Weights of a small mixture-of-experts language model, trained from scratch on English Wikipedia.
Training: a variant of Adam for the experts, 501M tokens.
Below are experts of layer 9 (counted from 0) of a mixture-of-experts language model. Rows are named router (the router's row for the expert), gate (a neuron's input weights, with its number), up (a neuron's input weights, with its number) and show model dimensions 0-159. Each number is 500 + 50 x the weight over its row's rms, rounded and kept within 0 to 999. Numbers have three digits each.
After each expert's rows: "gets" lists some tokens that make up at least twice as much of what it gets as of all text. This comes from a sample of Wikipedia text that the model never trained on. Tokens count by the router's weight.

# expert 29
router:450489587528497446479510561448481575546522464461571535529584577527411467533490508586585503523465499566518556533519446478453546474497500436527550474507554517490530493536512424475456523562425508514417544433509432491560512534566467474531513471426404568542550359569523458494514440512483511479510509494608516461478566520453609527621603486498410497527402441494387546417492526532487506497457547487497464519436476479505481469514510538494424565635470438398415548541502567505476516458540458
gate0:476478589487560541513508565509545507491502564535557623565435517465524466441504462510486465430459532539467493621553466482456582462476533475527550496459515514566459503544502496551439592557533481446487443475548507470491547557464403380429493543499490381433471505558539448507416470544512429466498603587490621564460508490506499520500518524473505511452433534456487561529503477542458469502611541407510520521556477482491459556565506453518499576532493533468548628548462378397551605484517492
up0:510507571477530569463445582558464497500467429458533494513548464483388508519460466574417500494596463506532510600582472444574495631527524448562575527506473572585501473481397473522502551572509440538527508541440428484374599503570523471462426499574510471465461515511496603499467540453476436543499466494495476523463524533512420592588557497517434501565482547525535455451445596578504487500491448478524531482536411458578454486593569500532573553512538519490476594528502457436458518560537540
gets: "s", "es", "ers", "S", "os", "as"

# expert 175
router:514527530484444505357459592455463436554510467413536558583615486614404516488545436590528525531426455569513482509570422490564525489499481475516564479505503512535584522491441462516499528567444478523448478407538474510565556543559500520553538557511450516511530480480618520522492584485576542530461502497512460338573545507483610500560401480485484453511496464509413541491495468436484412484528606502510503547473516488528514471482466529490494570631522408498477503480477535478456480447562510
gate0:523535533483457554529534475478480568454454456437486361486420516489559485518555495467562566542536531472458399579459442547486481440519536595527495445480583534504542468421507618478489467454493563540492469476592551395498422442478554490578555595456530501514511459495506483495501551506453426538554558598605477485477480553528596475550531529468499583517577491480516435497528499492511560531440487478492469566478494470511539506453444530495428422574548398526387505552586450509510584564477389
up0:529462533529461471560545543485373544503562469449501502499537524565463541428466517440504466497456539525516600474433528433463420546451486544536564530520525431441477418429479511521554528492495494601567500479547564462457621499546514556512487579428503495517453527474524549523477484493526477593464511578573353523603417493423420505424528505391521491517538474433506484508488529514501538477535467519450419502454493520605656529552463532464482509507497486515420451518493464501602490423593571
gets: " |", "|", ";", " /", ");", "ek"

# expert 139
router:606563530536495463448507518502588551460541493436533535591639511562454470545595516529544468509485456515532556544615501532452555505510502511529566508491535455557596519454479456518538526493473437465491531423479364428499532478540437471490443554480413535444541421490571443531506433539566515416488498525542448487521514532551532519510634537463492492566493407528415465596461457562591393492471577501503482533473543473514520523465439523451478552646503491485506497476490519578448418522524502
gate0:502504397521569423482539530595479594484431507547452514483449524515471557398443522506458497499593440558476513498493391404536650552545462504500550518479536456494512510528504527428495524468446559555545507495493495455531579454571483514551477484522533498439572484676486510492527519518483497547455486515549557478529497412482533564446492537566463424508562540510529490565622466572543507547440470488568493548546567578490492523480518517490516548444493451489505491577512610578491346578511497
up0:579387608551544444454552475500547459447528550541541440433579376453510455480507577566443502614576441545498458489474483459535503437537458516537421457514537532534371512417451523502500523432464498473481531548471466469484478428526454460497410547424498500443591494539442487526548401566472472527469518510524552506537479540443418517448533517510475513457523494465471436447439468439467425532395596522498515590440606519573492478468514551499516495507464513505555375525507542514397529511455498
gets: " was", " is", " are", " were", " be", "ly"

# expert 90
router:521502460452522551454499534492501489576549444482542574564590428582390467527506466511517440566511531581485498500620414506530481519448413436424551508492540479474581522474476435588502498510447419437486493447407488494547614447482500554498492499502487433513477373518491560537506481505500503513449483508555459487569606542578583517609620522506486519543484424487401494479449470491486431523468502544519464540486579512503529489483455506503476590666494450447466570513452559463476546455541482
gate0:539447522536453526451447469490509486534385587427434495590502487562378470509529373476607483561457583527451439533521427457573497544474518438443557441464544480523489641516493534550532459526398508497571426495484411536467513491464592547544549415529480530573487491433537552539451490589486523509534527503550439515511493501599481515565524449494520499436501597418470478461560539523567493506580459494535492497528498459507491549531479468577511463580547500430498503520545508546495622404527450
up0:414483481445507494543472524550429468412532411484546505558485518413498520373539463500490471502467518552440409438428500437527521503551555506476530526609499491477537504475478477548565519557466508496501533601490521454602562529553478486468496562549489444514481494457489537426439502450455475546572461597522580473484561461411484540505520487487509474539482510517675541442418568518525497401530641440499502630510510473501475468626542485465547597481490448439479573516445500452519470540489524
gets: " ", "1", " —", " W", "3", " L"

# expert 123
router:500521502511497481409534592442494481460510441449521552532572510671425554482565497572606550533528514577573517492556425436564566490519499472518504485551444434467511424442413482526485513576458474461497541468504448445562528466475501501508567502450406543464572423474485419550507521548493579519461489477494540472537526564512531521573598461521406546511507480538452546568419440533606532491488552497517436519523532432537599507445417568534540480574501427529363475448468562535489477522486495
gate0:532612566501544457507604544450514404528431489427476509554487537544462509452479417499514580510530492551499551470471448482510479482471468513453486476477376506509523440419563445438501466446611530521442482540455489457539431467541653509569492517461569517570520476454526512490503531531461580450540533559420491427499567483539554442502509560611548518487422493459482437450460501440506440494460460531500517550479477445501510464328516532624538449488508489575365423495506525528514542505480540
up0:505495566441555477606642489449413405591519487477422464494465534549503508417532389469517521510502513538514473480521562549564485441503514532472484590451455403567479455444510475475519489465554489549454493565405516573495432534505669501497518522496601443545565625478496554437480522480519577396451533561445489482397517468495516495445504545548533474480474454520519467483500482420537463545476517448509483501558463492503521524394506527548542431449528406471445401443511508465530521491545557
gets: " the", " a", " The", " A", "The", "A"

# expert 120
router:536520537431514453432516496430412581568556389481545596602536459587402513499568576486546493509472509550542466499556467521486458451355486448527536493498519473490505538523442428513482463485472476436468477363482503503572501558555524451510507508522422473512537359533516466492453530483498535543464452444505491506507555506496585537514576502504413549508473514579424493580493482546560420530517508472547497537431598457489544484492467528540449515678582482512411485461515593492515505451506492
gate0:594485638508492555460513517515558541541527494489608509576518491534448569456594617510536503476531469564497438466513569539582561528413485534568480411602408507486456439520513433481501463517399463430584469500534574524494629527479565526485598488492539428541524433475458458534541488460546523503493478572483541494448505419447488546537501529456501495528544546511377451467529578531497549570441508521455515471521546514583440464486600534517517492513527441458543449445482549417461543552474427
up0:439476511610496486496589478512556528442579523604501448445462512550483417516461368520473449623452478425549637573533505448526560519518495508432520498508636537473496627492447409460456574530554538490517514505429472555565443486498486455587494501528492424424548524457498536529489453572515530433509545506497502535535558524522468498467482469454534515562518569578510548478498488551525534461561425507408491443511552481490441527538472494509500510511551403427397585582535492530528546431543499
gets: "==", "===", " career", "2", "See", " also"

# expert 56
router:493491529504513494424464557463541489496451396418576485579625526637430501482581550532568513499481467552574554570564416506479528498481552502522527521558489531487530491454450431605528518491481455446469526501493360477527469454514506484497451444470370534529586418538567487500529484532514536436452516513490510470619540449549526519520619501481475530540424430474483507508448434526592423529484548599437506537488530467508515558473466570481516554605499442510434535466481530490444477514609476
gate0:581483430491486490559551499467498568473415511526418492513477412519505445445450556616509496444454573514475552598500464605576524445486480611500477533479578486514475465401545493505479488473545512458524454506446410471510507488505457516505479511522487489519485474636562469502459497462503437555573470564603544586465457479454513456539465537522501521480559543543470497523508552597539516477480521439667554581516488435489438457450400506565524560506455436501466527510453458519537333518479424
up0:444429609501496503478521541475494487460460480500620464477527567461521496454483454468485553563522492527382428438497416485494533467486481487580453479439504460415430508530508549420519460531585563514507426484466535514558543518505581467529473541483544501443505498501489458396446599477460373475551496534417536444424482621534467517520466517541513547577431505416551459522532564503535481417442579508436491571465535509550489417433562577456563407487533555450482498523616444448458475563451463
gets: " a", " the", " was", " to", " is", " an"

# expert 8
router:515561535548547548385566546444423445529530498459501541568567454559389564444517484503569480537496432590476494484593415553503507455494544501482500526486412434529495505487450479520493511563532492480436574423474525486613536462541484508569541519477414504481507403503494502570585495484464503502520593495535495460516595458534616486629579437512458555558516391524486498526477473531540508533500523512402423560476509482520617538456484582527505509596479391467493502502489505517517422585537458
gate0:498508434405622482478585537451549514339441512480397536507462448464568553537571454437523546498539469460458436507539571551479564471455530599521489494467492473500479431459525534445478498508378494527577580490476492546600549524495497406562450553437458468512519473450597594508451484427529522481457543558452493519479494524593528477605495481506536603502445452463505568449414445519537467522519502550562460558468455435602500472495451558441508445455520580516511525469477477513448486516439467
up0:466533538470448415546528490440467509489488452469511465548527526465476484412506454517506432503363446379452561508508484525550584517543401577424498601415483449507447493519476485558473539477562538593401526483449471503470489591535521441583655572461508466425480519519490435481542537497446438510567473553614478542494439471452488480467490509477547534473496594444503437565641560523483498444487447465471487504462476467524432546473521576528514488455442471437524535501500574481404473567543508
gets: " the", " a", " The", "The", " one", " this"

# expert 130
router:516461549516501481463474582506510518520542478453582481567635447489493553571492574519525493465506539587506565580575487475533551543512532585510610436519558433547552537421438424536498483520464495427489558439467395476467497480533525425525449536508392490499528442499537509528551483508575513427463476462492481410554511560528587542531577493433474505598455362514404497517517491522562369494497549470476511544474524476566491571464463508464454467632545507481470572509426604506477503500505536
gate0:474459515344484516559505517416410528497535532557448493568439532475496485454523605522486460451482539508410470480531529467532517465404485576626498533465526552533546501445452483554593413478444524514520579588581523566512580532518548466495493558537498418504456477550441523606410486446565518518618503519452543488439518528522603505536506442464542533471432446584489541491408494527496502498531551401551488491438473422570461516531471533516487449472591521473476468596450554506528585539495507
up0:492529531611593598451487481537540459549522459553554528513493472521476473526500504534424516486492512528440560487538466496531434601608524412463510446527563532475523492437474454523551468492531495478477473442399611495393532485585443481502507415445389415542528423465448491448614480501440512503482482539533450432492471517532460464479516509485520535503529533438536472498514460480479533427434502575520496594548565479449599533577558520463510478548570564507533558509611332533488449511438564
gets: " was", " is", " are", " were", " be", " had"

# expert 184
router:491437591477507464465499535395559538474506443506512492561570604477402490474485516535516469459503502549580539558549492457543496473492486494520533495472492540552541484522467448483411543538491559518391538428540372480595564528548422505561597491458412539514519344571566459522508419473513511519557515488534519477467511530474611471563591475508436468555457413500398489478490444531493510493468508460519445517473468527505523516522533541396427557644475445405401560478464511496489473526511460
gate0:602484410486515468467494465471486498489459464567509460463545614561500577575630456516596543542594513461565505476547485430452490446478501519468527423531549477589437480466543460474491552433544494522474537441583409531505522559513458411459540520455484480531546519476477426595499458461551517578550423498447525445427536553509627439515487388575484485574406520537464569521555484521560529584432437493524433457548508471465501532500520483526414439547465542420469416470495476493510488439447484
up0:454470569558458427532521510474438478531500441486500480544538504487565432481451593493493536471494508567496363445474530476468563547445532545581476496502532534440582487466455487411505437574523554524448547475615528628528486390531503436490447527490428564563509466525556547500416503497511465439517480348530496512483569445503474505491342493546518423430429473462557514586464509527446483516542460591476542512592428530475578577511536497526449531511486535551566460520504539483514455478576553
gets: "s", "es", "us", "is", "ers", "as"

# expert 69
router:487581528493479516465536611430434439543483452516530542531576545621406468528541483522497447494558472581504499508622432534541465533486434535509542496517532526533601540488446466536519562520502482434494450310498394496479525507560505544501489553464492488528574381572516518490503556534479515528494511522545500418530530533561509506591595518485372530511462431583424523547495549513509430461524447535489474529439503470493490471507468568473569520597492455459461513445374573432461486485498491
gate0:567480435506553364502441567488410524487498593476446470488425485510397457513567452546459509567512470378492512583460457529495443465492427571445462442521557464478497428559590566442571509463492473547450424476432512515494434461547529491511479492490553580457484512460540484509526468521411497503535498426460457457454529541477454483467453567517523450474474537429400540479494467517581532507555432467521429451440539444591520537423559506654498520483422506538406483529482495563560439566531566
up0:515591496498468569505565578540538425582475467528500570498441562488566514510463524521379571531575428518545451501486519480448434494496493454531529498534486488450488495469497524463496442466486562421510547494506476440524505508494394545459379465564508582500469520484551459578472556416524492452461482475408537487482379528495534404484432490526478614404473525569522481501453465558552530590513532533559567503512576563461507474627482491490490469548424493617557562385525550588468525493503425
gets: " ", " can", " Can", " Apps", " Min", " Plan"

# expert 95
router:482444558451494511445519565485444475451496471394494479494555530479418515496538475569574394458510459525549513508580402504526460465440468499506542444550548497511535448571498520504558458501502503532477498347526457500526506507549375517485498516484420465470477312577556514535482565494486470491497541462498509472517556464461590523578541498518449544547404471505475481526420462507540518486524536536579454448417478425464474586547475589456490606653473416498462521442421541446507495488535474
gate0:447441514495461471474429499504506389516527487493505559496543586542493491608586459523541445401541535455423491480421454519465409504496457396477533431467541507588513473433547486397571502437474488512556456432463539477501505422507471650587427538521492509396557455380414449545515592478543540441452565560490557475444467542500507512493558505470518528473434495524492429499543473523603473462519463576550549528481478506541426410566590510545471504516476520440451543449465511439535464477484528
up0:437405447489524495559589452446444444509584453516527482490475580521461427581610500511465454424496536465518483486487517546461481501549535463495497492515494505481542466490465519487490421500509546480487487508512548537517498420565567480641480563559466491352485462421544497512466599463441509474519546544529554521524503463469467480566587521448513527525417530550539365445483449573570524451486488565515504553497514468535494488621431493534402493532494548444417557487607599516473446616435560
gets: "s", "al", "ic", "tic", "on", "ian"

# expert 18
router:448493527498511505415518516451422560481563443473619587615537447494392511482518547580482435554519487577593485565568479468507513454405485515477494498538466454495521515511453442537442476478484482458448522349540486530574539597558582526479578515506491524449486370543575476565448535477500477541468456492550520496501614467538576538570507579503418533546464492565398485527507482543546464549487540469501469509539535475539530501487498519503541523651546474412462506528403534459493456459453483
gate0:540520390515557537475426465536506496540501421427390504533521527461457497441538584470511462537531517530548549544456474538556552468416551532440509516492497451486519566514526473552421433443436453524438502444522507566516536534487445465444485536630400545568571494535544397441504547460528533502524521522493524483535480522425535476565513508586453495479557586497459601469496482576568484505401479633600497533545488492573514414465506439471468588538455518556502603424604509462545474567477522
up0:458433522501529507524457509572517386491431411426489519550478559353494410502538591632483461513484538501553480535473547440562546506453451527408492593620474487562444534499458462540419513464467547515431505574493554515539540563546480545446509477546478419565377474546532453485448529520417537448510431464491528547529459558475528449579505549519528545404531525446578526439483506495454496405450544489523454538545494515510414419477545496420521526516486494501570568502541538450528461485418537
gets: ")", "s", "\"", "===", " career", " life"